Weights of a small mixture-of-experts language model, trained from scratch on English Wikipedia.
Experts: 352 GeGLU neurons an expert, 1 pick a token.
Below are experts of layer 3 (counted from 0) of a mixture-of-experts language model. Rows are named router (the router's row for the expert), gate (a neuron's input weights, with its number), up (a neuron's input weights, with its number), down (a neuron's output weights, with its number) and show model dimensions 48-95. Each number is 128 + 24 x the weight over its row's rms, rounded and kept within 0 to 255. Numbers have three digits each.
After each expert's rows: a language model's description of what the expert responds to. This comes from a sample of Wikipedia text that the model never trained on.

# expert 4
router:150097115127145113131107092120125144144147138144097144137152134170138137142151117145155098102112120140163178138134133133124134130126129121135152
gate0:110122159163116162152146123149134111144205090145135147124137159123147114140177123134091124115144154157125141133140106140129125109159188178130085
up0:166109128099144095149122150141133113122125130136142146151076149109174134096156107122134177109124098130126149135141154123145128150114099113095110
down0:100139090147119158152104140120100117142090129112143133121122148122098134123119101122120132118102130105105110132151142123139126134136116144142125
gate1:146122127166120141146108131094102064137143127144162145146155117137139180177141155146134072147094154138158123163128162130132141116154087174156109
up1:136130116143126089139126151126121124122158159116148135097129145170116128155146142117109120108111148101122139125156102138173143129130141077191105
down1:127099131122112127142105119128096133079083125114127143160096152125115166100113119141140095093090125113123138148129120161150127160122127119158185
gate2:147158124113139125102159127154166140114153145112093201063142117082151067131128161160124120086116133119122130151097101081128143133132094144081126
up2:118096104092137172154148093108132126147131148157172113129097130127103124128135118107145110127146140139116143124146093095132107133113161146122126
down2:163148151120119148157137087094105134108108135139145158115111174158122087081207150160168121139146132133125156143083135160113120105127142091114103
gate3:159107115133151134074071174139115099154093105136121147099130141120138120142104117146152110145103158119144098110116100121124135170160146098140160
up3:161124169161125104110173076135116131150119111147105114131113142120103156122110157144118156123085156185141147136151184147130154144162149106134146
down3:149111117158113068116166123140128154107125143122125105124130136081111117102167114103174117132180150134098099166119122136166092119112132114138125
gate4:121149154149104131148104169101102082095100169109131148098135191129139153159092109113132103127128103149147144104158084127170106139120108151158147
up4:124140144110092105155169143108108165144150100108146121159147091133135146097081101118150144110138133151115123112139118120109129106141139125049100
down4:105133146140142147122111129114141118088103123144116126112101129160132138131161122146146146126093086129084163126148085123125127143130127112094102
gate5:112123138149159081196129112136132155124102148143092099074156161136106128104118112115145074081140144138136131172139156112115124100132144121088166
up5:118091094152103093127118131137101117103144071158121138132133141123123148135152149113155142116114093141138108129152089109115103111112122105118125
down5:157087120141156100152162152167127130157120157174101131158138101104121124103116179131146165109145157111113131114167125099135140143144131138119135
gate6:163084135131075151150115125126106127126151124112141130131132140150123165099133175090093143135145148145106136077088134144105110147156129123156135
up6:143151144121145191129155097148155145153142098139098129117106105143112156201115140131113154112129096153115105115115143156112117132139133123111051
down6:153145163130158195147145140126096120139151120113145144120092152110097135094108151123078150138128093141108146128134103131152137099095101081163093
gate7:115111161141091121129126146111160164089119145129114092105135139117129094157097162124135149079114128117109114132099119151129122149133164128169116
up7:133146132146123089142131146141148105105139138089110153125174102170122076113117162137134159151113118123161147111150165166152071087078152114120096
down7:143123091123104142120092149132157162110129135096121065121132132158080154123184130143159118171094128129137117102181163144168132112125156145091127
gate8:130132122129115148126153147116110092100124162121146108114082126126108107105124127178118158125090134108125131145098152157101110122169143146111171
up8:125186137113157114104141090105115115145097148114119099084145113074104126170115102141169117112106111098105137124092144136099145117101136139113115
down8:126130152143174131130128123119176074142121115112157134156159168144132138133164157143121109097153172145181129139147097148086155159170122114111110
gate9:154069145099144118114102104102063074127117159119107094119125103187116113147110144141155143137079135116165137146149154120074118081121110124142170
up9:159116149120132126119148184105112135117139115148122135104137119144132095143154132130108111141139133128180120135113115091123141138130123140110137
down9:128176100153141167118144135111143147106175130112144142149111100106195132128128129121174144124171124110074149136132137126147126129146130155084154
It responds to: Quantity words before plural nouns (two, several, many, both) plus short inner word pieces like ub, ow, ov in names.

# expert 5
router:170154128122113108128087185143105100114149154144163138121158108122135173107142148145117108109157110091116115112116116140107097163087113132111110
gate0:121125105147080146159099141145145109091160142131100144149124110109178126151131155099100121120150132127153141132128130115125140151141076116146123
up0:156120090114130106154133124144104102139116114157122117115142127080142171137113127134106132123169186126092151112110148102144131144124138138103090
down0:132124132115126142102126140156148133142114103104161090150119107157122165138132123179115107119181131139107087115121093146136141134165144140086121
gate1:131152135129101134102109114158148130101158133123132115111157125145131129156132094138066156126162108134165104167139157115132112130126092160114096
up1:098134098104161086134127142107120107140120153089161117119111119143115124136124093173101153106115092066136095117132098126090148157123134138156104
down1:146139140153128131146117156095094119156166166107137113094107134130154130130140129126182117130112104141144140117150140082118120124153120106126133
gate2:109100139086137104125142106140143120128135167202163145136133148116139139097153170164121125134123134129125160128164197143123106154087131125120106
up2:080147099144065102143102160124093125125105163116097156113150167091143093125165136069171155190141155148107134111128156099181109154123136127096115
down2:098138096140128122122140124161110139120101127121138115186102107139155151071094124154153103138121163151103126067126126172138112134154145156141129
gate3:135134088135115104143081167169128160135169101159140109131090114106121073136102142135099094136126111139156107137160151129175140128135102155076116
up3:087137144102127120137143171098089140140153117139142102132099130134125134149136115131135120095131165122127055156078072130170139120102115141088121
down3:143070153130129154124121129133131108137158092117157136142117157107165143142133160084101143148164132143125151098110105098164141111109085141144092
gate4:157152117131144128117119110154123089129093107089139108132149169104130133144116110093130131131139135153113101122081112150124115146115139122121134
up4:136130087112154102151137122130115123112118108131161152116081144126102124131141145124098155155063130135121110148148101168125141144148101140140115
down4:144114103106096142067142131088148098143124125127139110157134126129142107099133141104171177065152106139132113134087122090141145140127109097117118
gate5:125133133141079120148088143135128132124162140131146174125125154111153126087087136151146105124141115124114116170095156151117098139102086115140173
up5:141102173123078121121152162104108171077177135127134150163121145119158157091148098145139150151169145151125143075155129130138169137130087128099157
down5:126118079111122123113138117148168112127150141116115179111056117163116147137131100102088132190086088100085134132112140151139104138152155062134096
gate6:118107116104158116095134158108107152144132128140156140118104121137070159115153145130115100140108177106110139120155124114132196130139186170097148
up6:196126117170136148123109146165108166148148118155147098151134148137124125097125120113120122099155080105135104136140173144148100145137153115116138
down6:155119133114114090155095109124101127132101093147091114106157141152092140155110086137112113087124112102126127146141150118108163144100160141109113
gate7:120120123120106142128142147152150138100106110085089102149120142130143141143115127081158141103092183130122116143160163169164129094101130154139108
up7:150148154132177123147086095138120110070144131108150139119115120150120107150112099125124141118147113144160095138166137121163131108134117064129107
down7:125137145152131109118125141142107155140124127165118145123117113106116112172182112145148075140119125131140139134150064126060139125136131139124124
gate8:114112112114113141099160138130144093127118121132093106116158140150121156103122123072130118118149134159118080127138100144127128146135121172131086
up8:104110113102146157136101134112144160132186177144112124138109119118103121072136101167160135105159124113100151143146135158164119134093129132101136
down8:124115102104097132114112164115124160137111136142101128121132131116167106138108110132127150196163144133171157147106173116070097121143098155100109
gate9:119146157124101126153139121115140167141128106097173108119137143145166141095137113148188139104122124152143126123123104145126139094133152105085122
up9:128106130154081126138160137119108156102153165078118103109158161143080144147126108101099129127123150133114128130160133104121099131125146156106117
down9:141127097121098100135117167143170152086169128151088135121129127137153121114153125184160116117111144133153141104092174126146109140151122159122112
It responds to: Short letter pieces inside foreign or unusual names, especially r, l, é after G or Th, as in Gérard, Thror; also up, out, trans.

# expert 3
router:066071168110075125165111106168143131125124105071157078127125128117145148116118085072096119139189139117188132130097118090123110136111138144145187
gate0:142114126132103162163138112124166107130133173111119094164109108157139080163132169158132123109104106121159161121126100132126147099112107137153106
up0:168118105093131168070132150096139150122155112146131114146143079124106151112127172154150160152123125102165152149166177111140108125128127125085126
down0:119121144122128119153142146142160125093152099137132094121159132132102099133109119185155133126124134162118142125139102119154108168134100141145109
gate1:160081135134121123110150093123134108149089103149105132119125172134135163179159128123108148121138117107129132086141147162149116130150117095102101
up1:137128143119173119158104165154134109121129187115156152088153102193145133130120109130130099103113117126139089158122141119162141115134088131166165
down1:160102116109128126146158102140136147126155162105103132067111126133162065153140157109148116152111155135142128126156105072127131084098135117161123
gate2:133117117089152100110167177120145104128115093112113125172095104127123137103085141144104139150128135063137138117091159154119090128120153087142163
up2:140125110135108107131149150106150103105132116137082127148150105120139115158153127144118140095138117105144131133140113156179122113139104142092132
down2:110088120140105133123142108146119126146154099086144171095125135151168104137118118105118128101171080113092154127106147087115122109126124112138127
gate3:148129153125133125100099148134123058152146119152134139105147129108115141143127165154128147139129170120138125094117134137113157100154118131142147
up3:141106142153092109142147140102104134124125089131169153164157104112117077146114148114093111096106115119115143122146142118091158119116120190123105
down3:105140163136157139096106146114153122066118147149086112098111113113092165132143162071107130133125118096161176144126128155148129136105110126166144
gate4:105115161167127124127121109133118146166139117127119085133133116135101153123119128110114144128176119165159150140128109100097118144152106157082175
up4:124105135150173114110138087167131121149139179142138143136137156140149128079084107091129137118126117148150109137112172171099136158129122119136137
down4:098115084131139163154144085117138106109086103132154126098145103118131172114102164115105087095143133106161094130132136131129104129140120147130119
gate5:112128091158100114093117162171137114160140114126136173158124153186160140138099074132112098063148090147129135120148152141140093122115093164148075
up5:146131148128163149140083143118156123116105120096123136111080157099137135082129125118124130123136108095179153139164169150150137134102154104161153
down5:153139179095104147113097157159147147099126111126128082192178138119140115187119143120157127118139090123109127097126130191124188118142086144073128
gate6:074133127106163165144103132053128126154144155141110128150112120139125113166110105089123099106099106155129128062109138151129116133138174123126162
up6:065113129135121151095152100090125118115127150156099106129146131128112110107101144090088127141149110137136125093114134103119133126148145178086158
down6:090090123142142165103138157129116092133077139151124125109145074103140140154128174096157128081107158127140113178045136133149124103134115136158124
gate7:122113154132096123151111114119111170147075172085182136149135093134136070107101148154167140077101150142103141103139081126135151170123114133139122
up7:115150182123126164125156113107142153121140127107090144129181162143088130130152100110142171086105119170121102120111096142124105118129108150146105
down7:124193106160135135137136098115122106143088120141126079157118145117161163098119143082138149155114146122115128115129100133106155133153131144162130
gate8:120146100177098109125168123129163145090078201133159151146143144138112117116148120154108135090082149130141108138098115133136152115124133102080110
up8:148129102145070124127059093112109092137115109117168118135130095079112125179114115131158144120149174156125115139116125129140126191139096099164140
down8:117142128124151178154117101155101143132081168146118100098100146161131134110125102135114126121158112160109118129145113101091151154142085156154164
gate9:150169161140136138136152121143150161138163153109128149149128116149133119106145132112135126148114156130157110101109147143105127113117093111153138
up9:100138120172112134135149101108090182147104100113148125140114179138086127155101178125128093119117129162105138110113139161105094132133159142149146
down9:105151159098137142083108103153151146140089138133137139141123155125171111112155143122086113114119117091126142133140115124150166145148133138076155
It responds to: Pieces with c, sc, m, v, ch inside technical or scientific words, as in calcium, microscope, molecular, muscarinic, diagnostic.

# expert 20
router:118135168144148119116130129126109131144119117121126139145150159115137122136089136157188112139121117150107096164169115121148149152086151116165086
gate0:072118141119103067178107175132097102197109119121104139077121150150122111144096107130108126095092101124123106083115135119128099139207138134088139
up0:090141091160137104106127143163132141164134143135138142125109098101128129109111111105138110137179160122093108104095124134166134156170151130098182
down0:112157104185160125145177159109127154113146148131127153089146158150120142124116118122122078139091106137118161155154175152137157106123131131146140
gate1:161069084144117115116123096141128117145120109146121132118129145158143113144171133172146151131130132121136115131134178105182154123158133163131087
up1:183111164122136163106138150091141139150112135135167126111149155111061114134115098097121082177139161096107143127139136141173107142119140128141136
down1:198132147148137121142135154130075102092141140157098125165172125141156146130098184089154122142141141143121083087153133170113133126178158122151140
gate2:121092073129154180106091116127115121103118102147115100139105139131138139108132106113164103121128146120119121090072090166151117145123116154162174
up2:135138125089148120092148055152135190134121108144138147105159135137139139180153119131118122132082148166128120121126119108143116133127174153134177
down2:153103150109150151175140133105138127112086120163122137173084142163096150140114121157133165107128136132155150130102157152131129136125106128109130
gate3:124158179151102114145131160083171110155122146128123139123129099124172132127168126123147142118145114157102141164073127150140151157147148121183130
up3:119137143135110127091118086132157152114151153157138161124117123137109123095123129110123078101118094123149135135166146107175112118107120120123190
down3:123163118142122144123097177145113121143138095148153112122122111098118132141133124154103121116062138113143111087104107181133123099178143149090149
gate4:138110147110082107086130109120159103130174174071159115138143055128153167176124091092142159084089110163170139118137107115117137100126126128129094
up4:112104117149116202128154120099151127134137148110163115138123154076140092159126139127121126128120133113120144139130115147145177120077076091137153
down4:083117148139115138141109094144142116118133107102047129095110158131128094144157112123097132096139170168091113135161150132157155085105141116147167
gate5:116116101068114141150093107121109106089141145115113132145133113161124130139149134173130121106129119121153138125076154115156123086136103108118156
up5:128149152112132126111141141125118123136146152141120116123147124154138139143127106110187139130088124167097154185101095082136125148091114166159137
down5:138087163125106150119117107119146128158109140126106136069108112105164103141108089122150120143150101152081101126150141117133116108153155108118158
gate6:134139134157141135115111127089107131138152140112121103122131106101170164081113107102080159151118138132155148121125116173164120092113146158175184
up6:090145115127146096109080110185099097129124102130123123134083160107125083118092096133151132133125104082124147111149107128117158110126152144149094
down6:141097165082158124143126154143135109093132124155130112132116115136137148116165159127153131107130138144100132132116120119122151157117158159127142
gate7:115090091093148121146114085114128161082130114150125165154122140135135159091145100111159139137113110148153122163114112131152106126118098099126170
up7:134103129134156120154149125141156128147145113166104132176138122146114138134142151138146135170117107129179106114117153095131132164130147107107100
down7:114090141096182092136134134109147136086127124112145165144128098109139116162137107131161139128147122127101148126140129126132078118123124131149101
gate8:123124136181137109131103063153141115134145147117100136124130100129086065131093129164092136143114134137133122109102132129157077104110167159163104
up8:107113132120130089114126129134112099127169172145142103073117101129124143111102181151177103107167141152171100135084177106152108101132170181122134
down8:145121091108101099116142138135121106102110094140100111117143097156119106112116142122103152133166133166138081132098100160126156139132147133117151
gate9:102087109170126153094131146114141143151121121114095089146118171115129138111100138169139140109102133125131119122109128138128093158139093147163097
up9:169129122148135110176074100145133108118105119153096136152097123109116136152148069134179087128090104151115117117133136072140145098140126104146144
down9:146102138111133137112140095133131183161095112101126136145127135129161130141147186118125126135087125135113117151145100144131141152137088129150111
It responds to: Line-initial infobox and section labels such as "- Born:", "- Country:", "- Location", "Scientific classification", "==See also==" and colons.

# expert 27
router:120113132111133090119132122119088111112137106128134132153089121175087117112123083144148142160173124140086145088142138146143128164091134117113116
gate0:146169133093159119156138105117118140117124146127136080104143135137129133131086102157127164136148162141157125093089120081125110120167123158108132
up0:159170105134091126158115102101138129132112133098168108147153079108125122105136148083105130103147155128115130146110117120120136176100094103125122
down0:150134125143132120108132125135151136145143129168116108103091167104172146139106112128096154104133200118131187135104078091096119115135122101131121
gate1:115142145094139132115156147145093115175144140112131096110138138126136130151133115137121113130135145114164120123120159128106097118104149111127132
up1:105133105139129129151121096180102164128127158144127183170171121132174142087155110143150111152137148126159102115112143112138104141142135129145128
down1:142155080134088146150124093123118143128107147116134121149111156172153108099166145152143137104121152121147096121139153148111080141141121096100138
gate2:137142105169094112105115111110122122115086158117142091125118134124100142091160138188148165157180137192155116113105104140119120126168123122123140
up2:138126127137161144150135090081113142140144113130140139107137097140131107078173148104134135146122121146148114070128123121135107160127155144120144
down2:124127042130141121093196120145112140132124131153127186125134135087123160164099125179106102102122127130143123118117105137098151123154122151122135
gate3:129147141196126148112118094154174139135110130125090114152176133098118150188123107152178136156148092120110125169164116092123130169107160153108135
up3:095163129172110108140132131132140140073158146122145148105151152160102165137125126146128105165145101115143106123135088165141130127129153124143159
down3:127143136114128154107109095122156166149128106142153113108126166085118134116125109144085141142135144124113157132148128129101089127160102156115131
gate4:117069137133131128138075132140096152136129160139119135116148128126190120156086139110107119136085134113121091168116147123164123153117096139106120
up4:069159137145152145087151175100114111155119137116129110143107145115110113120136109099145107102114133095072115111160108153083129140125130163104174
down4:104151170090114121135155147162105104116146162129148105100141131137116171153122183118144141158104100114142148152089105114132144167124160141193110
gate5:115134116147146109143137144159139151127149160133135092126103129156130119093094134117153146123134074097143155112116129160168149137104102175164112
up5:156113107149129130116158128132135148135126168136122132153118183118107113116109124096126099138138109136126131131106131145182136123104132129132148
down5:077148112123162133096135152151129139151098115115134199137134082164113117101121090113148121125093094147133125172135159141139151121094121123160128
gate6:133162097146103157117155138109142124098083120086132122154142103080163157130156156100122150178144124115161123169113126074121147098152116121130101
up6:126144134140118089177107125123114145135129132124138131165090159154100138136165138096139087112143122179091133149096102151168144140157142126145139
down6:138142109168104120116133126193102176177165110105102144080123122131176102166122126144165136083139154153116118116119093104103127114088194115152142
gate7:144154181115129110136130098144093156088142131180089131152133126133116131151157161142097175100104064120103133106139134145126110097106174090108155
up7:090128105130133116162158100160165145128074132111130131169115126105154103145152143153120120064068088140140139125152127152116170118091113073132136
down7:132087130190143093104115113147153103121110093137093147104149132081111088138107134158144126128110165094140137139112144156122113093112144158159123
gate8:125158130147165118095116112181107115132116124129149147174166111129100129102132104126137155118116171113131119108132154138120138137180121114134132
up8:089152123087112115113119168170119162156127111142135146135122111130133114164072117083171130104141135142057139151123112148124177118158088113083129
down8:144126137128133131137117133130080123148159084130153105143150173163097154130130121105140135083085132124151197156154115102130122131139190125146136
gate9:132147120129100160143142134136176107117142128089148132188079095149119108173079151154113124084112139113161126188177097099142108126157100121095125
up9:136099097113122133133137102155161110118153083181129110118094145145102153080157123109137159111142141138109150118119117126112118114137118124148087
down9:157144143133136085086155089153124169139116150122133106131125163175155144152136135126129157097154166079066129123136088108076119096099102141141112
It responds to: Colons, dashes and slashes, plus list openers like "including", "such as", "called", "include", often in census and demographic sections.

# expert 15
router:146122100121146092122138173115145140118116098111120145096123145112061152137164093092108115104136139115142119071106122121105119151142136146135146
gate0:139162106121119117172121121149115109159103124151120181122130139143101138116130162143136079145107129117106101155149141177111120126133134130130082
up0:118158155148138164123150135146129136112126134127115141108132057115105177133169126083164162117129130132101129140091112081107108131129147119114137
down0:137121103114115161153115133115136095098176151189087162130154134074107130159194122109152131106149148148098094131112131096083125114096155149106140
gate1:139109102156138199118150117117160127098110166141123140131122122104111082116165097121105126160136151127150108111159060092123160122153106132131107
up1:149140125161115145150122162090122148122126119180122123136175150128127132136105146186148152158124127140141110096164161127137113155161154150103143
down1:129100127130125144163112083141121137151123136150106101150124131159148107078145137134093153156124138154100101124138145159139135153114117119110129
gate2:154135121115138129119133116129113137128152100114140168088112138127125148143143142155153126077173142146105132151152159154160092170143139167120153
up2:132129080097101092166127135122174107107120133114115121135144185166118086129088121131124120120153140115088098188137110169121128130145107140113117
down2:129094150108111117109144137154134134167115167146136165125139118079107144132126105139095107103142106111120139079142135154088162195142093149137140
gate3:081123113144106134140097122125116137148137094150115114115132115084156103130126101105171134117145088123140135117126201164155184136119160174134155
up3:105144142111090143123135102117077133115174139092116102138077180093117143075130122114171102110127149096138152148080134120142157113141129123097164
down3:177129122132137113098119102195113166129175100097112109120127137162115118135126127094126129109127161149120131134128135102158101130130105132137148
gate4:126126083158153137143139112142111129165113115116149165132146175097088155145119146141117081144090120092127124089131140148143090152093129150106143
up4:097113101102170167126125098124095129135085144148108115063131142188085143143136152135155095119105127110122123127108116184079149157098114159120123
down4:141155186126127129112161120146126152123137110168139117153151138102152148160141157134114137113134172142163123128113139112140109145107128103111103
gate5:165108096149137134141173134121126114157113110089079157143108135124151155153091139114121103133123162148143155134054171120162121144141145152109133
up5:130133074148154145150130159109063155125144129122131137148114103086097150143114135113130119128102126129133114137141116142147138122154129158090123
down5:134144123101160130128114152116127161127151144154153108162130130062108147140139115132149075096128115103132112150151116131149107154157136126132109
gate6:142132130156084149095122103122143153149162111183142126138185167153149138127107119116128128098172085094090106127126098137154122103112115097168104
up6:118145150153110155163110107126135153114082123094165120132142125150078105137116142139112130126125153141154109143151153110139144108121173137149124
down6:112124140157141105102104129096129153113124107119118164160162117118151106106119129126122130107120122147139115127099150124119169125129180092141116
gate7:133170126125140102174139121097128113151105138157145120156135127180129084153155123134092136153128140109076119137152161141154062090103130123148121
up7:103118152106128146114148121104097138109154108111123097125114102105125115100139150136103117175139131136150134145155136122153186143074154107117131
down7:164104158131146123145157122133138111111123096105097127118108131105122120120129149147146120138103107154149117163140128125107138121148130123116119
gate8:179165104123118111078132136152160102117139113136149093125111137120098119130143120159131096118103123122144138134135138083163137125112138087120157
up8:112135146150141149142111129131146121129134101127124138108099121096096141080109158131060106147131072159137122100116164103157133109121139086111164
down8:144128106152121125157135114130112102145092145131058142119163134116169131126143137112091097141098151143146156138113129185099149140084114116123063
gate9:142187141108129167131103133156138134131153123107088129111137140142122115123172150174127128139105129102134097114077153105107117186167109116096163
up9:123167160133110093159150136088109165082126144137087173130113135132104085119112144140146110146099121100158137091133098151110118132147097126110129
down9:123136129107110152138110151108120177128124108113121138104138147119148160165148129140129122102110095131129095116123148113129144130131144131126088
It responds to: The first letter piece of a capitalized word after a table pipe, parenthesis or comma, such as "| S", "(C", "| P", plus "-s" pieces in self-sufficiency.

# expert 25
router:158071149145153114124135066130099128121125103121185120120134124115071144107110105155104158122115181070129111114119166107115136094128108110159154
gate0:138126122140098168104127150144110138166145147128105139096106127126139144123142119128089133131150134160136138111114125099102089102159128119133118
up0:140055143121123089134083106093112149067113143155134109182101123116068127106103123146111163115170164130133153115134116129099096159104113105178118
down0:096061119122124148174099132156131129141105111147152171145143120106154111117142114169154139124108136130150102152117121126098113177112130128124096
gate1:177136147136114144126133115135115162159115130151130109084111095141056133124137101127098121116156139123115105131110157127100091110146149123113106
up1:129146148126148108124104137108131117109106129146150157130124142101098151164146140126106128094144104150107057146065142177157138136146168109135136
down1:142118131095112110147167069155134128129122113105152153093156149111141138137122145167086126114085137146146156157116117114126130145154110149160178
gate2:114109122133115114139135121081145139140130187136113124104088108126155122098148177155091121117170097113074114132104082161128078146135114116144112
up2:106142148100147110111132101137101126178127124115130127106128119104152130121147122142150180134173154142128091138175076142112101072107141117107133
down2:097123090161155129120100115118114132160158139135128188118143140166144110183127089089135163127117142106157152096121173103165120112139131174152119
gate3:147167114103124134116155124133145076116113096149100133103168094132124147125145152120143142099127132109126169133129119143139137183110120116135128
up3:141141115109094162095127136147075122117119087114131120125111112112148114074153153151142113126149052111165127122116126153126117111142107133141125
down3:096132084150137150085111116101148140143182127115108131150121116119091134100094155134076138150136114147158164159157106113145181143143143068129116
gate4:174093148115158134103109137080134163142140174133122102123136122134119087116115135113154139090153146130124116120137150109113094148136088163099141
up4:134119136106135145120079113133133136148117152166126145167072149148139153117107141160110135121196125125172115142160082095119117159138156155133126
down4:100115158090125160048108160113169100153185107103163141129148130115146158163118166124172133161090165112105111128147144141089120130114113114118140
gate5:085126133126156145162128092095133139153153137110120143100142102139112163116106093123156095148134136128128123143167116104121111128166126101115116
up5:112130125140147134057166117108176153134107136120131162159125114114133163096151117095140120168167109154132090148127108098140137163098122134139120
down5:148112125185090115163116134154113124124143115122132119109120113133089153170176147151089161135128093122121115122124113120129066100145140117118097
gate6:100095141129093111135133144144102142136158125136171112125143123116144137101129097155080167083110172123111091110150135158090170177099072120146103
up6:149115173148102103105130114093138140102151102118174132123064112159106128123137126087047139132115106156159123170099152105140130110138099121154119
down6:134171126135162123116130122151057110113136174123128117086157134092111110097103126110116089110125139147152175111153181136118130145123102120108140
gate7:170136119116152102129146129128115141146152127150143164103163118141139140126133164148162108121117106131137084123097107125141123114099101116133152
up7:107151151178142109093164104106129133124132179108135117165126140119148170142143083113119161116101150139118104105091112146156099164114167148148175
down7:118092131153148108104129157148175101165133109154069115150146147138109135171083145142155137114163079123123111123102128115150166112141116170115144
gate8:114134134130089104141129161134138179102124123094106135101093153117102121132130127134084064162101123130175132141128105148150124101133099160137097
up8:071122150141139136118138113147112122120130148092123133108096107126111179171164140125127101113130116139108128123116144116156125142134136120172122
down8:103129178142111129138135135087072092165173114163162067142128150149120152101110091140112128104104115152106126094077107098144139087123133113150127
gate9:129105110151115141127137112131136141101131095136129114143163142200137150117148131124122102084140093092137115093170120121114169116140137127105165
up9:141117131153110124121117082130094135131145120116137091107107166085126146135105147137102181117101138158120168161145131107156158142148143139110132
down9:131145140104160140160167139133102124108153109134123162114106132103114122182130114082150109148113155207117133174143114148097102117115173124143130
It responds to: Dashes and short connectors between numbers in scores, seasons and records, such as 6–3, 1931–32, 16–32, 2-1.

# expert 29
router:132145109100102149154099131113148083095144122155133130150121075134124154134138144129100126113125100107122159157131108098134151162114146138176110
gate0:091069117138108145108107094088152147186105135123108131125116156143139091182114127152154095080132155139152126122166116165123160146143139123144111
up0:153117117120109128120179126120133152166094104121121121136146157134092079120123141121114095113131079116122114142149137132122098130133135148184120
down0:115114196124118093113132085158118147112113112115097108132138085123128140088144093132135133087097119106149149138128167132171091120148143135114138
gate1:130116094111155148160102110128143131114114125090149109154129072127106124087138115119137158129156136147145122104090127126134094115124162116136100
up1:160102114136093118128140113187092186114144148120156121121114080158114106096153079117077125114122160155154146119127111127118075130112135111129103
down1:146092125127140172132087100076149133084151132148107096112111148130109100103110135130115115160099138113162098102121151158114101108148133147144142
gate2:103130100130157103136158117148123108117074128122120127132136113147112122088152081155103130092140131148136109129124115131129100104137142136155162
up2:106126129139087156108112115130097122155156120147101144110113107158121089126115114135169142128112091114134138124095125146183127089109106122117110
down2:134129099145163101127162154138142149140066151133157129112146144100153152118147064140117127115122130157146092104117149130117135110117121131104124
gate3:077145156111124121178138122146101177128104135118135133135133131114143138143171077140102169128139118128091085100114110100129162104083131138110124
up3:117126149104148172103156143126082122135136116096104107095140154098124143138125161100138132119128124124120129126163129090111141128089137094134087
down3:162107116115108133125101112199120087129127095055132089139124106083102099100075108124143100154114092082141119091107166071111142107109126160087099
gate4:111121169139086145154119110177106129127124092114074155114128099147104118108102143170155116135124181118156162157119146077109126114074123171131136
up4:137187124135144124138118106188165189112093153121132116118096122125098152110140123165086083117137133162092116129130156146158113117130152142122165
down4:134141097126117110108146162087081123135173129129121112133124111153146154154142087092151107174132142135152130169124132104140113102132099081136134
gate5:124112111140128133163133207166115119148123103141142126100119135179137127102132145136149148128123114147147133147133156159088099179130152136139128
up5:104138102126128178123147092145084144109127113114115119114135149147130124125070111119192083090132118142148143135167115131130112123123163130128118
down5:148120138149143149132113111116087103134121117123100128152104106102114130116134102129113143135123131166116108114112108157130154202118142132111130
gate6:137148156148139161132117106111081132121143121098103130148156111139128153136115085120112107128104149113167141164150118114112139111098146094107140
up6:093113105135129116138137117092080168124177119127142093136145167117183114140098161140153062046148137172113100115157122125075121121151123162099154
down6:099151142121124134141151128117147128100135095100085112144125121133098139150174131136151108122134159123171101129096144101155116099132163161160155
gate7:112122111089125165141145082134131135175121114140135116092098120120090120103146123151165125144146125145093098120078137117096131138149132176135115
up7:116090100108133143092128155139187125122149119151083139126085127102137139144144158150146121133113086144119130166109127175126111120097108184151189
down7:106134089134162124132094151150131111156118173103127155167143142114105110156152118141128106108119141105155124098106073118112112176129111116158119
gate8:155133115094158141089138098125128128117146094127091155099164124101138160128133170136129114151113149147099118134141095118118118125076144139128108
up8:146152121134133151150142067116121132133143104140149140124149076092119107156157150143133111112115121154148132092133123128130111157130104169100071
down8:127097124168115098149126104139124139172144131142095090118095125131076107093141107147131120152084093132146141111144151110118159118120130107158095
gate9:081122100135177160128092147139123141138121114163124122136123121124124106168118080131108165065139109115114147140118116099128125142139139157108138
up9:137108146095122084132116143169097134120160111123098128127175115119106125163130166110125106169090143143134121135182132130141106131100136081119149
down9:130174104152138106096136134153117120157117128144150105134105169138151140144056155123084155154100121124124102131146096171091096130111144135099119
It responds to: Line breaks ending table rows and mid-word pieces like on, er, an in names inside table cells, as in Luchon, Glazunov, Milton.